config = dict(
    n_experts=32,
    hidden_act='swiglu',
    router_score='softmax',
    normalize_top_k=True,
    routed_scale=1.41,
)
Below are experts of layer 2 (counted from 0) of a mixture-of-experts language model. Rows are named router (the router's row for the expert), gate (a neuron's input weights, with its number), up (a neuron's input weights, with its number), down (a neuron's output weights, with its number) and show model dimensions 0-127. Each number is 128 + 32 x the weight over its row's rms, rounded and kept within 0 to 255. Numbers have three digits each.
After each expert's rows: "comes before" lists some tokens at least twice as common just after its tokens as in all text; "comes after" lists some tokens at least twice as common just before its tokens as in all text. This comes from a sample of Wikipedia text that the model never trained on. Tokens count by the router's weight.

# expert 29
router:147166098073196078115169107110156167085102113128155107133171141069135099181132120135106128123133144113112082154158094076088102137133111041159136168090144119113101117081096084129079166152136165051152124157188095105155165092088103138064093168128135103141145127117111072166136114099079119117168137089146130135141121090154140172141109166075130132085076145121125132141115144152128146222161
gate0:129143119078148126075107121184122113121176136163140112131170150152152182101100149152195071092157118167221106153140068114136121144126126122173131116190160135128128117137154090095113100165132114178135127123102125125086095106081115123158061138123148106105123160174117142080143048137102111131099130163025166083133185107137122122112165076107172113175157110161094063127107164130131147129098
up0:122131092156157086081158150052143120123196079149109098157175159101143076150111143155126143132138123086120088135133146105080139087145090112130090148072093152094122156119078115132048152158108086139145107215110125120152197133140141089096141172142122142173182097159125088180069133113132130118170098136150119182123133083171103136169134149148094138070120097052181143085150132143130117120158
down0:090149139092108148116166143186184171104135086088112050139133178159119075096139140138113079120142114114179130153140142142127123166142150091145111112147126096160142119138150077122131083120093100171184117162159066100108096180179154109121170058095158104173178087133172180115161136112131086114155097097152098141150158128140112088099149176156149207157132126127166149053126188157160109102156
comes before: " the", " and", " ", " he", " a", " which"
comes after: "s", ",", " 19", "\"", "ation", "es"

# expert 17
router:062141134145079160144131094143069131179161102098172145138141117151121128178125176188151112122132168130176123154095047151143103199205099178135082134133153134109080088144082086140143138121167127166103088161049158143127128105136174123090126136091129169170177128140132151125127141095114109059125146166130120158101161166137134146109130119141062169076125122081106176078139133169093160145124
gate0:072127144129100134097089121097115097214147128087111105164120067154078150122129133161130113049134168146132105138109069142117063182151093112100123163146129159108132107127192123076141125155140231049168139197125193131147127099171089081136141148130140080146117126105129167112093092106128161154141124151078130134074159137125166179096120128119122115109139084129135107130140162172079146105104
up0:109096160116099167079129136112134060120126119118139115153172136056149044076132064123124074122158117104152139150130140148094164172221154066107148139111121090121148203165174118158151172127157128116097144176113142111133126090170097168103118198117139132138078151167135186122102138125144116117141120189123142068102148130105101137148074122172122121128122151188179128111100111127074143097179
down0:120136136175140099165140122108066166153156115092090186132157168129137146151122162128066085135140097102183149107100120141134138218117152140104105091117081115124160125162126118144094088123181114121196113131179134114173121117093189130112120162151093153156206227119139122155122151095186086161122150182083140093083142090136138153156116151141085147171133097140125105106158138066103173083116
comes before: " the", "ing", "ed", " be", " to", " a"
comes after: " ", " c", " st", " d", " g", "ed"

# expert 6
router:088157158157118123151124143081134126137204140149074104152172115174043136133140083103079134116158149085130110081158102110132175085140175161141178120152078161123121116107120117100114140106163173123141116159162081156147157149101102201156128180132133180108071138088177122060083156119135120175138166124168140169127130161114116168148091146133084090129188171134119137166155124150090174051135
gate0:102085109071105203158141103161125148171185142132121096136146126088125150107138136152165118134120215138149106064123081193192170142118135143113147117143106139103116167118100064156127123137148090140106157132173152128085160107155115120188089127095147112071137146067133149110109183146108162133098204119124156129118138141102118168119114065158105158176101098168098122081145113167160102093042
up0:089130116088102190085148124147124182146193119113219148158095131078143120071155151158189117138093112188152086150041127093177171145119144121148143117097133139107094102178065126162111141177188139050151097139105134125117137149207137143122148074149122098074133124127056108101137140112097110134089163133151137126131145124135095128121104153122123164125103135115090106114090129057158113154122
down0:169124145105122122201062117082099139099157153169143098135174037091145182190108108117123104134122155107099142078141137155152098146117149118073154106160076100161114065171120136174092151130101054151135165106137098191108103180170153176127104115139136142122122167121120106132084182151084165172140188123129115111126124140088084172172085170119069133134114106117114118113155128090164159126094
comes before: " |", ")", ".", "%", " 19", "2"
comes after: " 19", " 1", ".", "–", " (", " 2"

# expert 12
router:099155129090134090096155114120148135201152118161140123133155070163133130061092101118140123112098166172135130170121092110123124151089099111150133103188148128160158066195141144125090150133148162133132100133187130146133172117150105165177056101160139098145151068182093199143129089156102098127132097068113171138146164173125070144073130163069152172094149143079126142073167138135141167090148
gate0:128118128123127131112111114166166074123177148109121129105097107134125143098173062166100133132091128148114111123174077092109118178086126096117140143127079122115114142149105140141147128118151134063091102136110118125166147107214154204116161036171173163104141142095143182093043091143133154156109169135137156102180112109142083173168141140121141134110131124043128139101106065112137158054175
up0:128062061106164159158107106097167086152070094147149127134083141149135168155150136128158095144105175168100142108092134147160150104134104058180109158103150145178131103114072112129149129114098183179111112090066102169141147151110133161107138181056139103139080128156105160068178120103160109137133180107169040100147109135146142093166102108181148111098112095127118124177121108131094103136190
down0:142128164141156127144050103120066166148131191098158114078161132089184137165138109139121167108129112085148125157124126085130131155094144124116138137089120076107242144085172125095079119145115135143117117134133133170095099085176148121112136115123102114070160136079133120131128136123141036068185070132135162116120193164125122068103152158134159124116143079138150108068161120101136190100129
comes before: " ", " first", " f", " re", " st", " p"
comes after: " of", "'", " in", ".", " for", " to"

# expert 31
router:125068104157141097150093130124068147134159082123180139180140119108159169103075126092132157185106101197092163132145129129159092103138103150147082147102103075094142167104124124135085148142101075128122115103130166086138104087155104131113134147106162125160124169111159181122089154123089141164087191187124163171160125076197146086129153171135115198133096139161136105087106048116083103093095
gate0:177075123091152160150148128062144148156109138108113146157104087153208116107129171105179118160090129131123100158090121113161084153139092087187036102082112119108122080144128155103087136162105136161138120119173123107135088143080081095126099148132164139118148125062125152120176108106105138122106201188141149103129121123162204143093119142067154163192107136163127103133110079121132108061154
up0:097193174110099158131136135170140139111120142132057108060140133132121105164152084145142069136165136103093099103107179137139148147106132118114186112101117136207106071159119102111231095108135135091116163161110119147122136179114223111135156084142159127073130119120105148135187105162126115114203112092136140087097106173075092163154092096173122088120167128127127142132107165073104131142123
down0:158064154147117080123119108097128128133126165055177184205144151110102157139172140158128131113124128106124148089103127194119142074146131094112131125143133114120144134094143156116114115130154138130131103103130170082151111138136096131108125141109134137117083125069142133120087132103131156132131207137161145076162133082000109108095141115134126152073178121088147159111105080113130119157138
comes before: "|", "-", "\n", "==", "The", "==="
comes after: "\n", " |", ".", "==", ")", "==="

# expert 26
router:107107086174112148126116059086088148101123123148128099140123136088152159114141168127093144128108141117151159113099086213092168091164191145091181153122138121137135129142121119161115159134173106082171100112159085122133147083123091118201169109112085182107104127111066181144119157106142155061125064131169086168129083089140139084172086135067165169115120110114084112129193126099166114124166
gate0:125103193184140169127128119118165109037060108152109130202128128040164108117145169099063144089170118137123141114078129149141138151138191161133063149140186145103118106107096148107156083182155114149099143165153143075154152126173124149150153145149144151141124101096148156136122133156150159070141110097140179099141104117069124178138120151167146171146138055105094102126110122133130148194114
up0:095110136109123122205103181111140169122145092136116119148150116158141121151158126135089101128135168120127168161108155191142073144066111200118094106120093177194139171103147068126152153106060110140157156109146091240162096140111095140074129130133089117139153120143131116114085125101153153149103126108147119074102107189099160128180152154127100109076140122120129110072148140153095097041102
down0:133116151107133135107118143135084128110141097149140101099141134072119068066158139137124124167173175142117099150166085128171133143168128139157139145097127056108133127098135131129092057126048082111130111108159082126092146134193157176119114102117128189091137126089115105168152136177154092100114085073095102097125104122164125200090167150173066087071132154182155133140128120095103116223133
comes before: " |", "|", "20", ";", "S", "M"
comes after: " |", " ", ";", ":", " (", " /"

# expert 15
router:109089127118182132129071097102182139138083086137120103133143172107100167083093091078108167147160086085147174089098082086122143105109163138111132157150073165189138140152106107142126173135128128151129118200152145107142164137142104057120143171129121108127193140173096089076116146184107128178141077124170156199147116102118110121139111166138159125114155118131147187154144123075211177093132
gate0:116073158117137108118109165085118055155117178138100127069132118081157137115110149125148209185118182167109092058102107156098092164140170058132100149142105147073134135134114134097088134107170158165132112123143133166174169160138129129133169110149117109105107104140150122109146124068178168097107123065095115128079085099111131147113185052127114098071073094108163097110146094102094090105110
up0:132095114058117132081127137122158091148144114106191139138133163132155160130077151134110097124155127127132150103078143130115176109116092135153079198159074089147144125119156149143210160104145134122073104163100110152136132084133085105195096189154130142117158101146154103068115122194152172139088096083169205150128183130182119143185100148128118170160095074138114081136132079114132175094125
down0:116144181095099173163140121103139125140051116173100134120134088124118164143071095173153141133141133096119119126115096101143104144076059144150160167068129141124133159142111105066097107134162076093132122146137138126174120205156058117159135077194120110154128120112124061165166068056154136095123100103147126145142156101087099140150127071170209066142148130096129134136112151113105120073150
comes before: "-", "\n", " 19", " 1", "---|---|---|---|", " \""
comes after: "\n", "|", ")", " =", " 19", "–20"

# expert 16
router:087082128106142148167160154108175127078128117123052166128082123171164094104127142150126117065188104184152113165162104153059147140100153105123103124128142164156182147129098149163092107186159201133187114096084094162102138142131162179115166102118134061115141118115107116160152146052127132124134134168120171110077108051144118149095153123123111098084190099098158171140137090136112101148124
gate0:084067160103115113069136129088125095124138130147153154097126130069168097106123155160114113063113118186154130113076137137084120060143121127154071151159116138159152132086160141140088160116188127108131149116150196147126137129144122164072094135107169130096176124110138193135081080111127133128055155142125123117145141158108185165140197107062136052074156083105155136102111169096117144161081
up0:142092133135117121152150154087138133135104130095179151131114043096164176124124101137113148130132191108106112099051159131178140120162136131122117118194116124122131137109147153074138063118153084090161119145117180127112128097139161164132132127144088150126156136163148149088067083143110092092095119094138043148109099135098167121116168053078191065144136156127132072094140144039128189119144
down0:182165100157116091120109095128193211152091170115095116117103103166130140196110102122134067153132130161145091144171098125143075145095110118128170147096146162101159111132098131147186121153170181140168147146149100158144166122121099094195146210134100135139082105107147134135094053129094141058112100161130163142165133128110128142106028158099119184118086138142150099154161147125120158137098
comes before: " the", " a", "com", "ten", "app", " his"
comes after: "ed", "s", " the", "ing", " to", " and"

# expert 24
router:127161099127111142140187134122145098151128105124170135158108149115118210141152128154099160141140128121092064131107070122142108102090127139072113162205141083140072092115128051131127157099070109098160129135092182144129127117172144152127175100101151175126160106084081084099153060098096122188135110094074152134146158169140198138151065124109158146140124171153117123156186170128176173119149
gate0:152148171139165118154151093141140130191078090100144147133090096130115137179139119123143153155078091116147118121104139069086083172110164107083064178145152112122175113121115114134096164130115105107175126207097132112170188120109140115107120052101149139114170086055119090113064154089107176109103128087133096109146188159122184158149108136063130127151164159134132126111132122173192187128156
up0:056108171205122132126095152106145089082159155144119162073123154074135099074107115134152121135078172119208135141116192189106097125119090166148118063148100146161116155114086132179188120116112202101158108160104076147126172080127114118156159089126036103119137141156073110123102175091135180147096112121126079148142170103135145105111139141104099150090149140104128117103152109113105135149131
down0:167143141087158102135122113081142116095110189131168085125129128115169129147136172101129143132174129102163146122115129157171085109186163122143203108101137152112108088147149108161120151175147102095106161104084144139152153167119186156104108169139106097152161102108147168163117115140148132210153152153066144063076088163026122103164119112150125121085130093101183134133181080130069134194124
comes before: " a", " ", " was", " the", " been", " re"
comes after: ".", ",", "'", " It", " it", " that"

# expert 28
router:114121147167139198076117123194053110200139112132091101095169154162103133144184172090146137092137132115130148138145140146132148127118146099121082173084123105099130072152097135150110106141097112148122059085133096174120161097080132187090126174154111146100087160090121167087066102196134147077090118119155094143172131087114086161139184174142122071195113130119122166112164121136148119133134
gate0:130115133107137183130131078138191089164130141147174192116102142105155086172141094163118143078172133118187164107111115120120147170137068155196110177095099117133175131097148209086156111143086158157065135135111116128139161057138123180156093133163110103093141137112078198112083126120144134096185168145103152177151160145097071168132149130141105121116117108137129135123167167116073078117166
up0:108157087096129131210181136143129154120146088116142127166121114132112143148158132072106113157111133204097163151074113110110143146185091136192221095136197062134155192101101161117128110105109171136106194125124193104085141162139102072153095103145106122107182124187135129134157113105110145103148164195119133121110125141157122087157109124128085169137134098143176102141077122098081144128141
down0:120091079107105134135183142095147156106140171161167115098105176162093098142090087181091106127131091160149130187141113071160106162121099100165181084132096118142169127108089082115122154104149138122053158132186100113127201077131144155197140159121154118087166143200133134096076114111166185140141123160118119163145129124122156121145122156099202095132166097110167091058138172140096130156121
comes before: " |", " the", ")", "er", ";", "–"
comes after: " |", " (", " 1", "20", "–", " E"